From a checkpoint of a small mixture-of-experts model trained on Wikipedia: 12 layers, a variant of Muon for the experts.
Below are experts of layer 2 (counted from 0) of a mixture-of-experts language model. Rows are named router (the router's row for the expert), gate (a neuron's input weights, with its number), up (a neuron's input weights, with its number) and show model dimensions 64-127. Each number is 128 + 32 x the weight over its row's rms, rounded and kept within 0 to 255. Numbers have three digits each.
Before each expert's rows: "mostly gets" lists some tokens that are sent to it at least half of the time; "gets" lists some tokens that make up at least twice as much of what it gets as of all text. This comes from a sample of Wikipedia text that the model never trained on. Tokens count by the router's weight.

# expert 0
mostly gets: " ", " 3", " 0", " 1", " 2", " 4"
gets: " ", " 1", " 2", " 3", " 4", " 0"
router:144134149089100178172072092099132159170117142150151060095049157195102106116140141155129104112115141142193145201129143211135172179085158165135128110141118165114163163202124119135084096139128158
gate0:131130135117155195151079136129112135136105090144174116110095155140080092140094109178156149177192117125208178145122166129064138146074184171136099094098121175113122152152115158155134202147118117
up0:148141119109154215117085173105160200145146082166133071134130112121095171093149160146175130105125099131166121189082162158078146091110138107145102114122086145160167119131157077174132109091122140
gate1:136128141156149132122135134167176102195089152078075110105132141149131102159184095175165134135130154177162146143077149146143143093131065186143079126156152075125131085141119173164141088184151170
up1:076137126102093106153109123145134134182134083146008089170137167118125094157098170102142141158088086132074123063170095096123140142200096135179107118131125070194102123151117153119113111105157125
gate2:147122106086145191090097118097105165201199135165166141123103136105113120103103137133131125178156176151142075139141147106150113116148128110094157184091118017174173195134141123075135147122190135
up2:105099150133195160157085186166131107125149106129128094139179099111145122164092140162099123076151126123154114145184136104133165128104102097171081124071101086123092138138083069122108143109114142
gate3:172112120081143149083107126133116072171178046152181153155110089157129165129086136147141131160147181109139110101205116141109103103053146132101112161160144178104116084107115126124128095171130165
up3:110159147093155092130149159126107119022100111140123175123147087140111192119161085102151119132167180088167118093205161157170159085122143127123128111137107083084173136123114139139174088149126081
gate4:141138111143128084096157172145096127140127145180195080157160099128222096071153177171179118145129138174133164197081149138106140116088158059135095092068049136161097167064130143124099126120120148
up4:136128160099098152150095176160118117139098104142142080101052073138101132133186176110133161147143146119095083115114085115148132180171153176181090135139127144157138164136086163103137101173105128
gate5:113155121114107255124090140105099184145203085147102135115164115087106151136093120088066130168094106132147128119187133096121138160157135091124120184115124105151112130158157112102148171123153145
up5:149155113087126115077111161112124142142128173076109204107106130101107161122135147096132165113169127143131153120094071156157180169122068157111118128076107118198091172084121058149139128158124138
gate6:040156114066113143130110112132110207148160138147111157140116095143150093112162093137131052050084120149124105164166198131080129150150157091112144104098191151097144139124133119108088140113076118
up6:164060198159161163174135111129132107200060158078131142128146084150154138148176104129143163064114148176142141172069132112128165167107149126109122146125195074132173124138154105142136199109125161
gate7:196177025097149142147112181106142139178139122163134140131102128152097090182154117147128129116050087139191107127120184104127134145201107141149161139136126103082123089109060151131116126133172121
up7:163159077125114147149059131084195131138142074154157140102084110157145104181096149124175133149165118098090140065122122160151160112187054181046163120130170135141067181190084118114120096120142078
gate8:150157067140108105119115147086144104126211136147121128139123143128129147158163146067135125101091133148147101097094114160119130144083099166171128098172084140108134146118138119172045160064107080
up8:140192058098142141187119086163171156102066075121094155136136139185112174128131080131120088180148156114144081105104109175112153123164095112145152095130146118093142170111106078136165096099108143
gate9:095160113075102143148148092115123148133140073105109076160066135116175141109124184126188158117100149136141116175123140123104167128140169172143150097087146152197072039156132122148126154052099093
up9:100136141165125098107155089127147103152141159139169165152162159150132155144107175081151143116129180150170120089137180174072149097147114148150110116115192200185111089122133148148111108142108185
gate10:129163123139150139075114124191108163119140082088141140121081207179121131111100091107092129073151107184131118097156160137119123137109118103193119113207161106062072143140126110080103136149161094
up10:173189113174116156143170151159143140134116114140144169123149114126138093221130099106144088127137127098128107098150172170165098151124062164116115083125163144117130141143096131084117129105153185
gate11:133103116148122151181130170124123193107077116139083158107148157170144177082159131119039115128176093154145072115114142160138165156175039143093132194157131098095174118135128062125162157076118131
up11:188106131086068137131127154105123137168161112140156088175180141108088119132146134093173141166127096152122055119110044118078145178150128170111158145152177162097160132155085133125191107069115162
gate12:103109103121170117144108117106189178167116115161173116110103137160136085106148123156060155180147080187110107129119172140147139179141128138129164122148067100127070128154174142113150103058130152
up12:105096127099133205166145111132088117140165080123145126090174168187176079147121111099144155079105103120124101112150081077173120154127078171174165136112143137191093155086158111123111138103081134
gate13:135147176131135115164114102083162136147150126200216131066108157134147135138187117146111184115114169181121141166107127141162117112144107147138188112124098122077156098103160183123109085115120091
up13:141127148092109123163206160109144116128127114137132150116142108132127101092181086102133143170122137160101187128100143082118155165037068121140122141152165203202168171122104115119171147132118174
gate14:133135115098079082124165152086076164170125176150152202140142107158113098148113116135131110133109158089117125116141165174095085110135083187196196154143103117062146142096055094110153099112122089
up14:137113125095184229079101116159160112150124174116135116076107151149142130112150014154133144163114132099148144109158135169079068139131124166111080115090142162070148102164115129173126135114065133
gate15:164131171127102097093089128130105091113122080130167184116128146150157142160189111131135143154073078105097092123207097180119118166087129129140111161141166142149140149123110166134108114122139169
up15:122184174131130158107127148134134126139030109152130115101039072174142108149132131095080109146085138132090103115151092097152113093132164157100126161168125140100140210161148078117131085118136107
gate16:153094128129125149157111127173157173100152109129149091111087113179136101143029153131155079095145159099151063179150128186141182085134127126081156091127078119134089088099094153149113145096107127
up16:143136065138154150091208128129098143107133109139131108145118141133141129168112137108137140106094068138178090124086165097170163121156108080179078110132074153156195121180167144141065164158112142
gate17:132117114081141099150081094080137127156083106133146076122138164194192128108138126098137114171108144147156114184163157147099113141089107132127152142133206142087131151156074142104152176111176138
up17:146165094075137098111159101174075131083101134129053134161098135196129134106123113136153140119134127106107112129150121127139153118106126098089156101124131174139184165131062119128171117136138131
gate18:162168165162154179106146146108121125092087108133117091108211136113128151126194118131130063148148150149188157110062129105154112171117138163126073125166078185125102171132058141147119171115150116
up18:117148120092080097129172164136134112124091090171152120106150086109138117133147100153152135120098109096161179164083111174192115150115116045119103078157110143168158073123149130158103123107114071
gate19:093155200117171159126123109126122093142148134177129103126128186138117167148187143064087109118153119155150211072166167059147133139113106100107129124104119109122134167093120120101080072098121113
up19:106107099152132123162121116177149163137151079110111093134131137154158216106121095134116178136077127082133192112130123111145164110138093155124157129114133164063176135099068128118144089132170146
gate20:114216109142153193119139122157200160152086162139089126130076092152127070151163175132112150150152128175164111111143099136158118187109126116127126073098130155135090100099150129133157117101123153
up20:164131148084171093143129099136145122129174125131082144091083162137075143130148131129137127137131148100138134146209131131092130155130174104189076158159165105108097121173100116090089125126143121
gate21:131133096121110165148127126131154116138092166124119130091145147135165120092123046085206146147167207141117111149132110163128156129153174131119099140090113152145167131144141153127138116165147147
up21:096145144075165149128133096097094154169148146110125087088100145146147145117100152128176043175055133136179134135162158137098129234156126139140160087139074160103155122088110099101114104114115094
gate22:111144143208150112139078075166123137170105077086080112138134104107063191115156120123144178083103149103165123160133142126080110171118151119140150155138093174110166120182118119141130101140104160
up22:155089098170161135144125121148136109178180178109103093102085105212119087173156111088102113110094133170137188180147133159099187157139137158125114113129056087116121167101096156079156071106138115
gate23:146088155150186145120078081119144183157120200106124112126122117131183154075178126142105185158138125159113141113166149118120120143123138130135090140180110179159081154165120164189115118129112170
up23:157119089132129093117137057154153154078090055107157097128142100152147128166142189129183120111114130146143086149120164170171133105134103094111172113134127170126147092105055119097132118122150118
gate24:111133113095126140102182121116135125186187143073174144177061139198128153155176074148142140123162129158137065141083130160143175109079129134181132106115100169123124118122097111151065086077182083
up24:081112111196122160118113080126078164132113101146120148107178072105182112106149166153186136130114170082172110132130162105125105110071145138139090150117106169105105147136173124113105128110127112
gate25:153163077143115156184154135139096180182089146132169125133118096147135156174184132105182084107128118120118098122121133162159124060080119106131175119115128104109199157162070098112101128172097070
up25:075096170115146137122167137111137185116141109106108091104076134101080144108142140156152063137168148148113121201129145107112138144124111175192162063117126142148137137145131105110056068134136141
gate26:109138093130182146122126178131084148171089160135140182132089101172175132127125059128155163089111108212178134134113107170109071158144091175118117114148154136144151123177125153128127183064148148
up26:110103085124058108124210109137167168105134157102132148153149127143092191132161111076101101182125116147114097151159193093107106096183107084092127067175129154194185104118174091093100101141165161
gate27:128128100058122145197066139073161081091059107101081122136148131132157151194181125089131138109185134090130122146118119160049165110176136100111158110125112113139100153121103103127099150058059156
up27:148094187132163135114106139161128141108104137132111120154144131100079118136175164177147146169086180085106145122111169114090112130161108083105115130146101168152082129125014140169133150143142079
gate28:149136149099123102141153130207121190104121105102100121154130110111116106147097096107156165121094169137172112094158137135080134104052138154152096164126157089102129108107155113102042129090164129
up28:118099123079154160165099115127133126207111064105176150140211076109128101088115165126070077126105143099158070126193141133152137105120077162143169135118126107098185151081147118098090201135092082
gate29:114151109126209078180171098106077106133136188124156188152161183186117097107120129147150132076172118126131103149109147159088169088151177154147143127126082048093151102111170144151114078113135144
up29:146158159122118091138144162190127135125129166163175126171132111180117154086160145133107137191145157139115075149147142099168076152124165181116080103145124132094158128114140126086060114137114146
gate30:094190102128118180136130077073125156100152114122094102160077114159191158142103138178109110144109080168184123157124065125097098177117127107121108127151229154161064158112105073134113142093133168
up30:066114132143148139105080142111109074089139115104129117171129163117164130128144107130186194138126150162144144107137117175134156198120153169121109118185092162115073151170113114152133146101118168
gate31:131175094147130100158094086155214141112103090094110124123083131154123132138104136174168160134125177104141119114120175139113165164131149146126112227101092140110054161144083153097121131121106167
up31:137151120121140066151165124124131206125131119149230141189164104146148116139199170157157114106130127148103113128126162129182151136132105112117178136095149143121145138055144112118163126154122150
gate32:179123095165154156140155064131170155175134159102140114089123205130142150101146129171123125168117088163103130110135153100119192091125164117139159158133164143165100158129163136135076113096088097
up32:179158133124145069187160125148105122139120154133103147163089124141195132154218156156108071087127150155153127118138111155165136117109170149138119142108081054132100089114164133144106109118086135
gate33:181104160098141141208092139116163184184105132150123133104124091091091071112169159146155114102097116142139128152130075143135174114148082177115152138161133109080150141141117089084147115153112097
up33:104157186061096157156146105116058054119189171143092108135130105103146129155085119057125111138121107182136120109175181118122157180135125101115133104102137102101096106144131093140115146129120111
gate34:106133133138191096133157097158167155109147116139112104133072134123189173122184056153132115122129183135070077137134113119103151133150121088164111103127110106127139112134149161117116025135124134
up34:122059145139061128100192080115146148096135097116150165134091125118139136114147125133171153090157135162195098136122125125144127127138189106102099122146128161116150126132107209110142124138068121
gate35:106109171117109121128097112134150161138100130177063173060101173135160129144146118182182148078151115133104160116160144114199174137085138151101143143152157112118088122166128168124143119196139242
up35:137154144094112136085106097113168139145130182104148144159110182182073139136098088150110138085136129110139103124149183199087019102110141162131135150125160089156203026172036178096120098106099106
gate36:111136048099121099120131144116124120108182105154126175118126103113163115144134098076169119106102145124090081086125105167125175114097144140115189079167131047107167173169112116126128126159083164
up36:113155126048161066099110143134174120192146156124138147123125089111067113160162118132166135132099151125142094095081170146112119179184102122125121121161143117122122131171141097160133097201194128
gate37:124104133160129127081098124138162099140148129156129107151094175142134138138128133124203146111145147183140114108117146164133090153137142151123079166139087158153116112135161112115101128126128134
up37:113150079079076098133119109127130074102140084130088125153108153161133080114162169116057142104117131091159146180183097109096153097137165111164162120129189101128096072205111133030077048170094158
gate38:144152140118065113130125139129116105137130123142111091112087132150175116109144140159148117144130188126115161148175210116132133131110135197140130127130169163161155115064104096148145108170065184
up38:111139138098104146099142088094137187173102094185123138105083099173133138098136117156146133144140135126125117082175204103146116127141160156176163107128110129098101108127138152099172122154105130
gate39:125154143116097110075113173153163104109150085100105108190024126071055115211150135105181135124123175141182156114130126153102108130055116115146146125196182138140149086092144128179111124089078163
up39:184166097131168133122135131172126095131106127106117084200159140168109075038133100144088075109088094118142126159106157145078172084085094108109198115151133111137102133104059122120080089136174150
gate40:163171167133120150077126190116149129160176139160088116093083106219099121090123145101136158144124075129152166130091112121173134103084140147130096110159133123133140140167131159133118126082153091
up40:121164114125119146143143138100058160153093168107221183128128148143120150150086118086159121070115085129136117173151111047126168098110150161143163135072155097158112162169191133143134103105123179
gate41:128124126185141130105093113120125119102080148127152120137089076072148148182203120092156099107116151138191103120102138112101143067114106172116129137099130068132112104145169123134098160165122116
up41:104155123142149135154156179084143181117113133142116050142079119102101140129136171117163174110133179148146125071078117131129086096140195121209091060138158094208095092114141094069140161103118120
gate42:106164145107109102051087083152135093088164131136119093138079132106032175101091137138147145111116167130133064165144097168111117142182121146087126113169070168092170160132114162067150108158184153
up42:171092153088115203166129154046146136134124125107084137120089124114149126092163126141090106127132087081144152116150176178107118108181162076102159148110083118149141082114130099083103135151135138
gate43:153137097095119145061100170116105098140166098104140118124135073192067120145061144138142160144169113137129123170179132178159173118125102116154096078140112202150136108115152162107160144117088149
up43:166185165137131140146135154134077121150135090126132087170126137154136120103120157166166148128169106132148110172092156138171128146132148119161081135122080070117176172121211170117115035052106144
gate44:107143195092066150112154114097178104120084114132161163141166141126081111173151190102157109135125165067155130139136135194118119115075141093131142126133151153112155113153145146122164069065121176
up44:149110105103080124148145128080152112113128180097098207123162160159163140105155156082062124162202110126121154083169120203073145150136137120186134100135147149091119140157098104126104076115147121
gate45:153166140157185155181122192136161148165129093119163099148148114121102167163173165101183085207107130121136075124120113169136148145128154095135133129152090142182118138145138145171135094103133135
up45:126105188158095139156076120150168099110129147127067156182160146198164139130140185110042167168142111155122097085125140146107138176120070152147124132121123159152143166110099138107121140128108179
gate46:098090100101182164089140112086119074125125136160186086084130128122087111159137073093150090113139156142122143102109116181168123121160105135111168165151141115120125151161103119141164074103131129
up46:162162156153100155128155104142153141150119096136141221103059130193095105131105175131156129166108113154181090105081134162140158120117151124187186108138157132066130112106134097111151117160141169
gate47:103140145077163121113136143102111152091134149139110206098114157100099136164072137157141058106065162070118129085116132215120134164138131146122120121118103158053166134151128131127170064107151142
up47:142127077077123139099126133111073094124112172128203113148083047123130142113129117091142079074177093082073134111106120145108134121145087076154084100108095128107125094114130123108143108099144143
gate48:128095132153129193182114115099189128146105092118136085109107102115193133109113126158188109121136125091128119100177117200119131147171123196145149100105137160124101121102097137117138120107145143
up48:165154131138129139096077137176101118111137114202148080122144166150135114107130169095078093158168103080118119106103119160120074117118201108120077058115086147061153125075114093157149100110152130
gate49:133189177089139132141132112186131130141117092107170115118094152203126089162122093144082095157146082130125126144140130092146097115171082109144092126142063175093149136111174108042141134117168090
up49:120135109129160171129141082134105097231131094113085099123089135098125038112116129173163097088135159163149060118157130143163069162123138154120100089184112141123129123108132127152126087105138154
gate50:106140088122171171220138143064188150173074115121136103054097076201121134126110117138134139150106125185170093116139118170119151103091092098115093146183117127098147086151110168086098138094164131
up50:121147159118089134164138112067110125137128106175093102184122127130116170109159068105068160162097109112079143104132130098114161050101156153124159104142135084116107123123172157152132123121116136
gate51:115099157166149095127075174166119102113143065133138138126105151112170169187173127155174120101119138108170146105104177137098109126155101076126073095174128143157144087121100130102141148153125088
up51:109118137090139104104085143150161148145119154090130099201118173135185144133151145116109102066103131174139144144178120123116146109110164111142147091142138117074147134140187135181127115113157099
gate52:138058124122207178156081056112170150155110116178110137156166152159099111105175117173080074133129128121153166141156123109071133138078068133174127062114125143096116156166128110160148142092073109
up52:151124078189098087124111140190116096072163130149126101092127131144110145145134164081139184091132114108173077086112134157111123124145161107128136127104115130151157086196157144129115135127119154
gate53:138125089093117163188078077152133129098101166114119133121093160155121117095121110175132104208097119149143112111123105161164170129136124102169166111100148124156098081147135150102116169112128054
up53:116158086110101091191145118103161197131096131146182147127158144091120129231159178141089113170135114103191116099132105167089140134185151086155118111114127159162123098132138131087080142087093152
gate54:168121083133107132073120143146165118139147119165095113124172121077081116116113106158108099127125089125122060077078141163135153068138084093157155134123126165155129147142178135131092094131181153
up54:091101084106128145102182094128076127176088146127148115169155155121125130050070150117090081131147147119135086145190102154160137135106067186151142128108167123130122219148112128152090121101100138
gate55:127099189150128134127118153095187134185111166114113061175116087080113165149150091088148075108094107131169150134107093155130131116157148193137104134153091077115145034143157105147119158140124132
up55:119102171139131127146136099109147112154150149136096119089151114169109168177128130139114121116168130053157090140096108188177114080199070111142120195159152153082113123134073139104114092126144081
gate56:064126142119123131108121106132107192148130129158141119153065139146177113167152073125100138074035136103168128085112098170148108136121145123118093095110127123160157142118111151044110133113150145
up56:113079117087082129160085155128154113129104109140098120150183152155134108145135105121060079176098192146173087133146139118120185119105111102196140066188092162081113115125189133145153142106110110
gate57:126142110083136108097203168168129122136085151135064179130174127173094065120183155125073121156167110130131096175147117151119189182117153107132101109130097122157117140127139135155130128138126119
up57:126137087085099153158215135085084151172153121147163114103141105106113110166134149150127128114122090133084106071163156199153071144126072124190116161148144114134142146117102083139115118139160157
gate58:135192161123135154100126103121142135101100106132167111065132166098067034154137155128182108142114136144117100100129137125099107145182149089101117146141101111162149105170088116160159138120129141
up58:125149120137110110083060106112103122172079127188128109134112093147126196201140127105059120119133116131140166070106113174123138046126142112145144130105098124144091125132133143150093120144152131
gate59:176213144118067170149103096139139114113124120167117106133122154144152181166115102115103100131079059124114126154097151186084161128158142169126167175130188147156147138110118115041116079133158157
up59:175142052096102170195071137137151120068145124150114139199068114131142149111146116184151078192160122137067148141128129154126154151118077152092147114119154110125124082146145156125093108095117129
gate60:128175107119159167153083115095095124128156097109118172162118151120152177127155092128112081106095126104106121112132106148047154125152089134130163130110117147147127131121111116091105157145110160
up60:134183147127164158105127078139172087157180097104076143161092096087129105125160092069132133143096116109110127135097117160106170162151100092171126092130120131100106149163152146060142221131095129
gate61:108167119136118112180110152107171079139121106167152114101070094134089122166177118149114144173180100144127134134192136167145117105133149178178083085115074126122096103159170208104097112100178144
up61:132143066152092155111137087124103153156138063118140101139131138144170110082124124115182131061146050143162091128120076119066123081178129102120135112088152098142141064152106125125036139077113163
gate62:091085158148170153125137134109098142149117152163147098100097106108077115125147176185117105157132140114119133116146148056177084099147194084131113092113155155145175182160078150120116145173150117
up62:150127087128108199130104119078154111162098151136139110150145125164137101130163109118052201131133132099113086088081161103113147147184103162095129108138112065171094141124115178089130161138128198
gate63:167107086091105115174122127072143116068066153136158116066123146092155155162132146107150027090119131120110145148167076177074165154107092114163122184122136117123084161111101106126108159096200062
up63:095105140120140104135043128149200166084138142255105143090098144149123162181139160137158163115144091098153121111093123123101146157168159090143126159127118113176186136145107103131092151155169143
gate64:184078071158104138161123163173086134105125116101098167168078143106094143134137132103087103126153086144166077161108173177184153122159061137124149112133125094099135190178095131132116107169103139
up64:156099147169123165148103185117178157126137060196145036187087140129103127093121149126099123143136050181144136119071118093084160116193092094138101134144133129138148123155063055131107103153181133
gate65:099058161095117146160122114114144140066098198117150143131116194139130117124150096139159094138088143114141117183150155136096173206131126150126147106113126080120151188202104075140152104080140159
up65:119144163109130111127169129156093091171116095112135118117077137120161138147203133141137079083092116147170072207131188175157184088110095141177131063109110166157123134084189088103103082109108077
gate66:108118143115154118122179078130150111118124170104106088116133121168128087122151123064152114151115212124144143138035111184155072144097110051125103119218170157105086105111132075094130140085169129
up66:095107152125093109162137123154118112173124086136136126102017137158136128115184148128094086128147140120111142126187108155107171124125205117090094144090157092090120112138116128138080147100195162
gate67:127137093162120125156178105186124133168147061210169152136119167176122137162087162124129100126157102156131115079159126149139201104075140160188120105125072101146123175055144131199161124108137158
up67:143150108128177110205112091125118098113119119120103130142129126167104091122114084178117127120094103207210107106149155144078151123109146107110089181118124134155128061135098104114101126131159105
gate68:128198139203078067103125122118148085128057104147159102144134172115078154132105157109126090116148109152128177147102172103210063127090109117110083151119192189169137153120161114112111147096166126
up68:116102133088134120170090117093156120133086052071140092112128162157093139124203048097166129108118108151222146135118148161111133143141113092103173121123101117091166119152109129111169128106136122
gate69:140091139181115120100143150129188143153126153122151105107187137124192120130118173051121078108129134187197155128139143179119061183118150096171178116110135147127185158143137112146161108079126137
up69:188169043145157105197129092131130123128156115104118137137142124153153136130183150126164106162099105154139104092058095075142089105064121082175189108169138128114161120103100088087133114122093111
gate70:170084132112144125184122107093153072144061137087097092111130145106066060125169083147189164108111103131138145141123079223161143145109143135102176133115111101105171152122192051151143133096143106
up70:116084144106151110164125141138068147095187127106156096143099143110113120171112130168196118115134094123174112138148132096152139112154107114150109095092181122135125220125158102068147067117103090
gate71:145081154115146146147095073097149151179098036121128097149099059116122126129175095087066068054137136155142127094114149142105146190131090105190123089150142138140184148212135130097144108122107132
up71:112136110148141162111086160102103120188062113140152075123062199133104120102156124141129064199102138126118035106109120205081159132131076083161118133064172152123183140111111098144181139077122147
gate72:135149157129132127093126175145159110141094079153145113146092153162100164127174137102154137088151152092099115056174145211103117152117083123125028089112102139158096112114073179196078165163106144
up72:182168149121109095143112210148134134137112157196225082074147080122096197102138065166172113154078112128101102073149168164123089119137139125040097088147173143130061165148141126189128094135062119
gate73:107120125103073141102118067118086165160087114142100020171112145165094142112146143145134125107163123116129173110137121193108124075224129137140112161118107093119146130130132146085089144087150123
up73:139182136084155073130116147095102050078092111132190121117137157165087069181122062133120164087111125129153069093132114221112168167111089164097135098139091116087118098075159089091120120141108144
gate74:127170120173134179123111096091142093156109106147140181145139180163120127107128106148118123169141162157101131095126120060101139180107120086134146084054067101163175095182154086134129136146116151
up74:149140129149111164129152126144142122113086152121115081134117188175113088096156126127160119131146136129192118132138098191103122135149100229141115109120115101085072122158187145058068116072143102
gate75:087093076113171134136105109106124109131105156089113132107087127137177163160147132089160127098096175163103157082114140120127103115117138127151149170104129133137105152129147123074074151082121122
up75:151077069099076208113109089095113163143161177121152104197053131102128109155108123125082073055100138193089140157146128126115109169105156115119106132155141140105117141132125131101071150105128116
gate76:119094126159134109083100126121171101083045128151130093098202124198145111220113126132128142147122138110042128164135152101088130146146114194111076116124122116108182075111140147146098125105084177
up76:183152126106121066108139119094096101099105121153135116126088120076088165165183138172147107128200129102113149115109162126169083062090171054100103107110102110136198127143119133133069122143148077
gate77:115144090161151118198142109141123153136178147108154216121073122178115161095141092120107154068158154103146095073101166154179060105169133119110135148115108052082126156103124086125141134127155146
up77:089179131119091163167109066128100176064141164127122128151157123097114126156048123097137075091048169110177118159112130204143157099128169157127139096094163084105151124131051055130085134174165108
gate78:130170131160076127089125117123118079147103139132172149106102123130154156146151122143135114108124098126098081082198156168082167143203105186163116110115139204151109085084117116199106175086115184
up78:189142133157133102143112109105128100136059065130096120076201107155119136136134061146131131097082138067124101151153133129135180132088133134135146178176170081135172141075105175137182125138130103
gate79:118181099096074080094121094156163135077149195149107108154124134065090185116142203139138125184127115144092132123125087159081097146104212115149187147141081134134126105132129220119125098140122187
up79:100099103114142127096056092169113161113179084104159114145105125171101135077075091158200138177100156123099100117126127153164143126076126176076122165175183159139136118117091188120097131141117172
gate80:139084132191178131115141173159188124129106107065183139103160073164073122176125122112101123163107158140106146124108125117131106131129138134127124153162121049080164105126080125109136156183172082
up80:122123101118127149185145094128158130162097101168145143089117188134117108118189093102114082089148144174175124112104116171142132073109107096155117039139106130112079137172131176128120124124151097
gate81:199198192089072167150112159120137117156099114155201141146078132206135135169160157146166195138147135092128133130118122173140173091093088124140106121114054148114133143179127161130176126116116116
up81:153075111075164170169100133071121068112152153081097067157136126110139073132157080118148106121147107140087170163179106174140084109128095131089151131113180107136156129126135174126090199144142139
gate82:137180124112156131154181068146159158141174132089085125098137088149113091093107132124136158101151134146123107148077112123122107135153170137115113192103171136132117125130190129080147070149067114
up82:098128147172197102149125164176156128153073129176104152129084116124080077109129117119141157105126143073107125116147162153170120128101138168098112145127095208138159147118098095080128137076070120
gate83:115158131154130150104156161116144166160108103147092136139137141136158126130163075142121088132142159175103118105156078137126152112054092176137131090168110127166131144166160121131161103116182138
up83:161115151119143146182138094065156106136087167144155098103100145193162174128148093214129095147122122133157160119179078100112163075149131078128109165130128117111127113090122101102163117131133083
gate84:075099142143127171159179129094119123188159160096154130074085115176116104105145119120112097152184189092078092159142134231134132171098112106128143213135095119093097133126209149115143197133145123
up84:193127184160148116122166173101167111181146135140113143102135149103110141106155106131142144129129077098154103096135144092143124142130167089167096124219078117117177094135190131139117153114100143
gate85:161134154121077135172135130147136163082157087105115109107107120204172100093151099094144139190143188085081144161143165148165171137138156115148167166130168108142102148185078172069136087097101161
up85:131129110095157100148129116171119176162134155176144091155140109164121174101130087136144146143181176119114080117130164100100203156140092131154090103155155082165143137106108125172156143119146147
gate86:184090131166082114133110117153136116103092067167139147152153150108146113191127119167151110156192164154122124127137131135143122119130153106125113154144115127147064095143094102172114088152184122
up86:132121154123170093135127114153081129150079095095149114157133153114146164116103084062129112122108134070136125121152115112111094128071138179137131159137117198105219112165044057181127122125088144
gate87:116113093088082141151053157127148135091135162095098185141048118136133149149171125127049157137154138046116169135117102153181116089182123135131204112062107163161177114153097128150126123151103108
up87:149163134119092147173120103141152157128128183132084136125159129143168169127126138093129115141150118158158136130133094097168162153083170141131085148148156093133108042105186116082130099119122182
gate88:147104162117152127147144108065086124055143162139112107130147158114125119185162139172141167167114172095150138101072130157126230172037158092110113029131072106150138139138123135118098113112143128
up88:141109118089145097093154087086092094101149118157099096088194150181188130166108163187131127138158101085113115154169079195178172134090205125114137103071151121159129152125113150136134083136130176
gate89:169105132137116165165206107067088166174142119128145084071097154147149146133174091159098059080161120149104123135125122145134134116136098136101160127174149162170116082147125129115128122090181111
up89:149103168122171110091105141097098221152199161112130142105145137131114127080154141095126168133126201108061072082076156169179086090143171143174185102129175152133048102167093157115085144158125080
gate90:161122137134152060154148165146101117137076143183130129156111127093182089127154156092160066212120153129120175132108185132162115156152121096078134130162076121163133086135160098099098156128120142
up90:150063092116172117128123142094133178168107175107079086129196131103151154097164195093066115160158157129153102130107110081103196101173075154145137116112178108190072160097153105082078115164137150
gate91:140130090090145113122146128135132117144087087126175163138113176179116102153164122133122130188094159119159205132077139128143087165096176139102073205049149075137065173151134099113086111084082114
up91:060135112155116098092109158097107154182162097141072093078133126157152151115119073132115154139096127109153113126119102130125162142141137192200089166108137079076055164101135176138107123162144154
gate92:128200103111169127082114123062150142144175144097159170178127153148113159122142189053095140174109139176161169078118156186093142132153187123121137066129111121068115087075128126165114119157093157
up92:141163139136180165102185167095129124107122129083109102101132183133077122153108130166101117071140166127165149124184137156136169182086099139107090125146185138166142156171124107143106126087125182
gate93:152113121118124161134150116074170108097150165182100109171130137102113084106114070140116109148105114140124103082077169138135129107080144154160117218178087106047151116121150105100113159145103171
up93:131176146148106147178118091132128173089132177142126169092143117170135155166109072119160134147131094173135163141132143114145175169159118198112134109154142097124129139123111119134078140106154187
gate94:110139153103179154098081129132190124082126085117150173218129158113112156158130127077115179106132176133166101144078143153101139092146196129182115161155056124105104128146120166146102113119111143
up94:106145117147173137167110165185151138132135111169124143100107110122151111076171111155098113154113150184171168095092110127147153160096105115122146115121114112080105164185077126122119174122208152
gate95:180104116065087144084121130127136145151074057188150136140133126131196150214129107171173090128146132144129099123125143164148162093122090147175132154162113142165108167174108190127147119080118115
up95:135119105121111179087074151100166091133090112131144064160116148128099076128073126120133193069099083132163134138157122123145107121124154114115115084098133110071162124171124121116117113147165094